Weights of a small mixture-of-experts language model, trained from scratch on English Wikipedia.
Experts: 128 experts in each of 7 layers, 80 GeGLU neurons an expert, a softmax router, a shared expert of 192 neurons.
Below are experts of layer 7 (counted from 0) of a mixture-of-experts language model. Rows are named router (the router's row for the expert), gate (a neuron's input weights, with its number), up (a neuron's input weights, with its number) and show model dimensions 0-79. Each number is 128 + 32 x the weight over its row's rms, rounded and kept within 0 to 255. Numbers have three digits each.
After each expert's rows: a language model's description of what the expert responds to; "gets" lists some tokens that make up at least twice as much of what it gets as of all text. This comes from a sample of Wikipedia text that the model never trained on. Tokens count by the router's weight.

# expert 39
router:083153190096093180163135143137160146183162143189169172110156142149218119100129146116180177176186107115112077156085109113121140152217150214108122101125163184181087133108068131137167158140175136153166139105169134088097110095144125138140115188
gate0:123116051124170129150101115167178139120164086148136135113160089131187148118135064080110100110072132135101133136152062177158150134164123113113197095159201144081076125113117103131101109169114072117147107114169117108147111094153059086125137171
up0:098182119133131102167143118070138128102141127162090107133144137128166080071134117095154150150126142129194191122131131106130124158137095123172137115146128102188095148084135185114160100139173198127138102113144098096070113163133052132168139112
gate1:106157147094191191191113127057082137140125122143155137096107173129133162102091156100090190044074118078156152116146157147132139122208179102185145143137146186170070095122183165095071066138170167124172130146220134094120116155112088173146126173
up1:149111163122148140196087143111071140138155108133134104105122175150117121114058156140130150113101117071163132135177105160147143115169146133177131153157100147149062089107159142065156052132155127125176079118206117122121132157121060120166108181
gate2:140150114154151111171114123109103150093171097093142086109116160124135212135090111121178222137203174167116145073139154122141199133075144098173062129095125179120137118111181149075130220117149167148100169132192130100179205165104149096122114088
up2:127149129149139129176118102137096113124184148109125059123115142109166129129114124141101211136216144164126121095120186132110183146121129107149034123102122168107125129082139132071164217123177178148137106151148155100180195115057118101115072120
gate3:099122082132150137106101127132177168130130149100187143123128170164163132125157080148158203152095159146111078136131056166120112128129097109086156131106124163194116118162133131144141110121100202154174120144145124142105132170128120099084172145
up3:135126143135073163117112125185124105147153113124136076128108121183092130156155153090137132144089142167114095137125110189138100080115087130115157120074069169132089078111175104106176133100133125137147153126152114143121107150150145109129131115
It responds to: Demonym endings like ian and adjectives such as British, French, Austrian, Egyptian, plus trans- prefixes and the word of after nouns.
gets: "ian", " of", " trans", " British", "ish", " French"

# expert 20
router:140152127142091143111166116174136089165180100108186160071105149127094114193105107161087137121076168093144167133198126132110155173108123133175109050139120085181097144122090119100085211193134205077101139064110160139096134151135152125076141100
gate0:126111154147107184136149061147062129161134097111111108136173077050158155140168141092168120093100130118119131148109084134137110134080023150167100156162157128132143096185210131171131126171107094123096162121136163158163125149110061120078118080
up0:129155105115147049103138154138154116111102186164124131118091128204099152121075114180094134143155133114110141108155131140134160145143192116099162126100116123133117167084079093088097138082134168137144086125143107096124108106117188140154151147
gate1:070087161153113105097071131087146110125125109078129113122108120126153156137151139152146167160134176180140147093150119149117155130111101148153178163139135170129121138144183103106161124176115123051080123115169173164042057132158120084096183107
up1:183154099132152146149162101159104152135137168174145123139134190172109128110072107138112108121122114113125126163113131133109090150166162081105103087165135082150168089111090131160130102063129150193183133154114091124187190109100121162150065167
gate2:066065130129116171186123158143142168138130195106118141138103098132165183143071092083088197134112126171104142077185112118110153166130116188090121129168158050117112191174096185121119119109144181108110108171119110087169149147073134095127125145
up2:121171103170157101154166146151118107087184129149123135110140140126104133118141150145104114114077092131146149132084195121179077150137179071158134086080162152192130081115122132140125119173163120187140176150201123125189082130139137146141121157
gate3:055073100099111137110096088101105112147088103135066117107129147180150137179106105098169180079142125121131151132127115112103160140064129140127128186106124174069167140145131134080103099129039110172115123093103181137145166146154206102104204061
up3:043089124128084100088132118147096135133117161160122102104131196115128134165082135115121128117130140152126179096075119163117157128111093105132149156118107180079134111156091160091075106132058166207097118136120169122174163132141191130126194046
It responds to: Dashes, pipes, colons and semicolons separating list or table fields, especially the dash after a name in bulleted people lists.
gets: " –", " -", " |", ";", ") |", "  -"

# expert 1
router:090150185127119170138138127093120157092096085101102062121126187080111118145166136096115157157140120063096105125097137120115138152113154158087138104168104157200146111102085143129153192100120177081125164116155151099157089077155059079075140101
gate0:098145129105119169053097142159150112083033191142119088136196124136171151108143164189128124068138107082118132123094128114173120149149092138108142123113102116123126143190128146156069218125157135098139071118130111120109137102120136102100143143
up0:143126132140125044143118111157141146140162130110173161128088162118107127124155125058133076118134105128140116113157174136077096144105079106196084106086116203130111115081090094165142110144137131157109089081109127123171129166195159113129121165
gate1:114127155095125149118111166144109156130097143138135146108137086142122168085101165183087090185127125144119145034129116160141138119098155130129095090146058131222155078155103201101154162129135185128092112140169042114111111107055093142147171083
up1:121128144149120180113099116197125141139110100155119136134145092110132090115141126144079104156135142164124146062142124135117078112145197095162083138113081132219143100158084145097172115096135173136101123083206074135074107083064099154140161107
gate2:143081141125089133136182172122188101099099096116169111115208173132164111117084116131138123116154204122099140173100091137114121144145141161190126127128193091158141071064126161136115088138194097109145097089158153169123060116116162104165046102
up2:106200107130142137161096074154098122176189179116116180125065082127115136113191124122122134124095102141151133112150199107106150111128135118083123144145134157120150204185132113135146196122100161097132150149096086048148144153116083178096164153
gate3:091095139119136113151087103097036157128122118105083114139185142156108137118145118122099133135143137112125121121170075108145165111065102159094152112108157119105127125180181178093130183161183155179202116134157096113147103126071190100143081105
up3:115156141160185107140114142131138106125148129126109112128089128112163137147164071132154184179135207101097135108168119159133170100143165107155137163076160182121110089081219122065140145104102085158152147160084150113172095080141169143169091116
It responds to: Word-piece stems inside longer words, mostly "ul", "al", "med", "leg", as in indulge, disarticulated, Armed, Intercollegiate, plus name syllables.
gets: "ul", " al", "av", "ro", " med", " Al"

# expert 63
router:145137100081146125097118115146125109123172128166122148094126145156104161138118113094082112160105105175193095130166089107150153122149092187141100073186146112151078142198089141115132134142096137188166117136117144160170122080125155103079098128
gate0:192130177117143143146213158112153163113168102114140065152095107155134178120137140142104186119135067135166080167132130090218149101116091070145135121113116126115182127148132151158129123151143178134088069110126108085093193100143158134123148112
up0:129082097140124116100157121143082132171132144147092134121138143126104110109069154102140105135179138114209141074166158119042153138128148158102128138123122116157136186186141076167119120130099115085150115078146137122179147167099129146094139134
gate1:074066128151143164115094116112149137163130117101190196166115107140139153142114150103083101099139145115153098097052175068105090104114183156134128117134193161147119181203134101185118145152135145134132154092133102091157093120120133191132196148
up1:085105143145123113136122052118128109169134124108169204132088155151099158088098137124065070119134121135091152099071140049071119122123176165124113071140153148131130149189101096199111155135148135129103126077049131123125074140136138144108216157
gate2:133135132089104159110118181158139152154130093128128152123129152096161091165122102109162088150140180091129185099160145080136052128118129185144158106141111175129208130175172160137154179088127099098135107102107091140112133150166156238083118161
up2:135074134144120136138092058123121095121147145148109096115168108143126144020123133143138115160105124100131132156099127185143136097190127119162122172145125153150118090135083104126153163117129097088102156147121110069100113126140126085150109127
gate3:162110062142123099123121187125119126138120073151089123192153095128133140211141096100089131102166096154168106155137062092128108169118093111149148112116137154103094100117169152156153105119112109099053164123183153154186119149151159114122144183
up3:137167135082116123150120104173117140122135192033156086105157127115159085056116183151155160195112135110100114097090154176152112095137147084120112157145135170153135180154129135133083183082106146155189103128085093081124146117098110129085115101
It responds to: Colons and semicolons in infobox fields, lists, URLs and durations, like Website:, https:, 3:07, and table bars.
gets: ":", ";", ");", ": S", ": B", ": M"

# expert 31
router:084120157202092078155108108168208091114128132078061091157102133111156094118133104097127130088106092159101107082130121114060139089130123114134211166146107172129124115125114154160071178113151088173118166130180125090162141181165078180159171204
gate0:098195111146213099159124176126136085151171101102112067182106118150087111090126085150067115115183100168149046092115129065114164163117105115107149116135083113116133098125144202161141094069122166111093125109143104120128148122096099122140157100
up0:123086163140083158183050145165106136144137067121162190167102091124176087100149193162154110090108127122133134128130183040171152144158191192140174140138103152111163159159118086109076138144150111078103169119139056064123181125199084115102108170
gate1:091139091143143141114048085118176187094149142116154091120144148111097102143111134162084152081177126145094194115134115148144144216101151079088111131167112112107142090136128143137107161120104163133148172076087127115087130155136084140128092124
up1:122093134143115129137156105126125066149164135159138152133111181119156093078169097096144189114070103086160125169109155130131109094133090166077153096125123093083067193129164153146116095155072093098137140138123161105205123158110177127100103128
gate2:137086077105171094102142131117192103142105151097161148116080163110198126120150168157114144089127076144131105165085150094105136144139093158145187149125115121159115082173165091156077111109139159187152152164143134099111152081071113122165158170
up2:126143122136156117089142137109194097121152138110145114137109165117181134116154146148147142104106095144149116181071147118109129115112073149117202150133131113155115098192171069137100131087128136182100147177147128115106137110060068133141148166
gate3:135168038168163147161124122103170144204091112103106134081161083167128136117175107141114094094097135128142149111166099088171142144124150085155152158189142148119147157095125113091193148162150149168179153101153146083108162098109152143096132136
up3:094140105108141073132113107060153163163067137125148126112159064170113141087091075162124126110104112106116155109157093066161150100057135137185136182132118178089133077138146131105168154126151143118200146158102175181089162106148151115134108109
It responds to: Capital "C", "Ch", "Co", "Car" beginning names and terms, such as Cymbals, Chordata, Committee, Carrillo, Career total, Côte.
gets: " C", "C", " Ch", " Co", " Car", " c"

# expert 38
router:134124120142146082167163144162107161169172188152158146115075128178138071136177150077172096115154103123136149175129171096071153116157153129134143121195135136068129127119150139141090130138089082073171101129110120171090156090124142114192105161
gate0:127152170133171119135129099111146079141162047113148118103136111123116132106156165168111125113148131096091168115118127143098097121099151128141117073147117000101098133123117209127085134113108215091162102121135076175113137137133209137090155120
up0:146141132100138175127167144135147202113159146148186128106136082117118168111207087126093136106101143154132138190103184134079133114180111135070156137093101143112158138128158065127095138115040162144123147195138154121152099130097124153158137199
gate1:111156114141149114127123121107068117130151122158126140198151128096110132139089113114098096141109119149167116141177103132097114069143143078116138128109104145107154160077144161160123079202154179176149133125177196178102074157119098191170175122
up1:103189160093131132094091071075138115133103189093113100149081134109118111114164086161114129162134083107142149078134113111132088073145108110092129067115083098111122104170123135154080092116127181114139154127158150150147146145163141132159188079
gate2:081085132149134096192159114061114147149148126146159090078144145159120091142081086192119136112139098115142112135098116120125075141090143140135138118080162119121154046147095089139145117107105108111127113141081117136170149092123153048111130072
up2:072124143155138129156150100046135134128107156111156075116116153172137080159131100148141096140178086102116116122107104129138073152093200149103092130081113116108121072186124066150166078127079104122091066147132137164143116155130142000109120102
gate3:153168158119088112102111122166116074133104204141114090171144141119173121115107173212089158161071143123108116207130123230111134061140130105193119121141170092101124125161103126156215144112126165112134133135159140203152122155153163126149131188
up3:159126143181158102181113100128195069179113098161082136181085185113174115141135083164089117099143121086086106153104031117161098178131069080079172190133128135123151125148147120089210118191122138139097168126150209140075130187108151093186124121
It responds to: The preposition of after nouns (quality of, age of, part of), plus adjective suffixes -able and -ible, and This, this.
gets: " of", "able", " This", " this", "ited", "ible"

# expert 17
router:094060125165153113121116127152184168153048067195164103137148152074128100156115134117138136127101106145112104142137133148131067126134119145129182154141141128166136170120105097131085133122132170141087113098077145119078103155136115128175155102
gate0:074125128129115101152128118152091125111168182129113170098114124089152099141151127168106159141114106110143090112120090178068102101139174101107134092062083123185113195151126139180121149123212131127081105110151111054083161162168077205185151173
up0:102111153157120134074107136119105133099158128074078160116098180152114137117106126124119153142133135146085101118104118146082162158091170104160144088099107157204094163080145216136130175166157170170079163106116098100148161100087088125180143162
gate1:117123098093119080128128138120092061137077106143135122182136112054218129117155103148148124114159138110114116113178134130092130167118132111122158118141131066137165076148135114052124166094222065068152129157164172127084125168161117135127154162
up1:125189175147103186094082118112165177185142100162128134089134127157086097091129156121106177171127107123122125171131100114128090090167153101145122181111095153097113156113147160186118097143044163180108162029094115135200150120109149122142098091
gate2:103135067120104137124205154086151113081135125087163087115103147140172172165155099164159166122120099208125166047059126082133153122154123144141184166160156151134047099129120139164126160135112130109144137132090104130153128145114131133150065117
up2:198143162118128187111115147113132089129122090116163123129087114144157153170144174083138125154140142184060114112163118132139135096123044142075098155157124144067140201134177178135098154087132111066141161135100115059079093124133139103169142179
gate3:121091162111141122089071142129130155113111157125081148181134169147085063157063162110169143121149122128147145140092159086104132145139151119204083100159143144095148117116118123122122149076144081111125110199134165129130068123133119112166139170
up3:139144078163078117143114116131120147119127132093106172141103102121103088171089161084144126128137100065108131072141164162117136117143092102131106157104117108093116132138125081099174138189121103105150162073186168101157149120114086088155140057
It responds to: The preposition in (also In, on, into, near, through) before places, dates and keys, plus prefixes pro- and sub-.
gets: " in", " In", " on", "In", " pro", " sub"

# expert 57
router:174132068128136094133156129153103136056159095157171094086165106217134163044053114169121109116121106156081105177134123177107149160161125162124133144152149083130116149102124147125139087154187146185151052132110075136112138104127128139185106188
gate0:103101078143165126144124089111164119173149110123109101159100124126146148139083077170121098139144115203143114113086071136181193122129107160124155178142181098126093154114134108082158091088110065094132195135108107117183114111105088067129143149
up0:107076120080101165149155109146118165137140103137157152149088129093214125120170122132167102165090122104082147088148092127047223124134068169105085114121172129176118160142121143127155105158153108082114124157089124164111083169116127143108217110
gate1:110150057113100110141134056041113098128149102142188091102147085076180143141134159068071139126171126113145144106116176096117160128103151141107140164124076056145084122182112114112153110123101163119140139143131069096177122143119199185165089121
up1:166158140142091075135195136131129109157106104195121094107162116083120171126121097110161111155161106130098103116167107150147116118085136130124163099137194138168105033107179127161107148072140132165146158100157095184179103142167130084128141135
gate2:143167174113092167173119165092094132111107098090135146149162134117168173083135063143119111159119122133177069114153177138161104130169097166119179180165119108147181093129149146077145153101116119136110107159109113118081144069073062167140144139
up2:099108087099106153091116078120171151162084109076149092139041039051131142102122104080117160086171122140090059173079128097159080136094160092087066079154103126116085111150122129135106117120168207119147139084107176092151147068126124177120115113
gate3:131117169121161088133140077133080113137156132171000121173158126090104112171110101208113113097130124145115126081123171102116110153132144034150084148126145095151143155150176119139138100196130101110158083165089151131131149134162124114150118110
up3:149153089119097165095079168088160152137116116112255166111110135144137153076111142054142142125125126129144116155135097166121138091118103197120174085116105138099115110105059157110124123078124172155107153122143086124159139112098129131121134136
It responds to: Opening parenthesis, often fused with the next capital, starting acronyms, translations, dates or author names, such as (BRS), (2024–present), (Zeller.
gets: " (", " (S", "\" (", "(", " (C", "s ("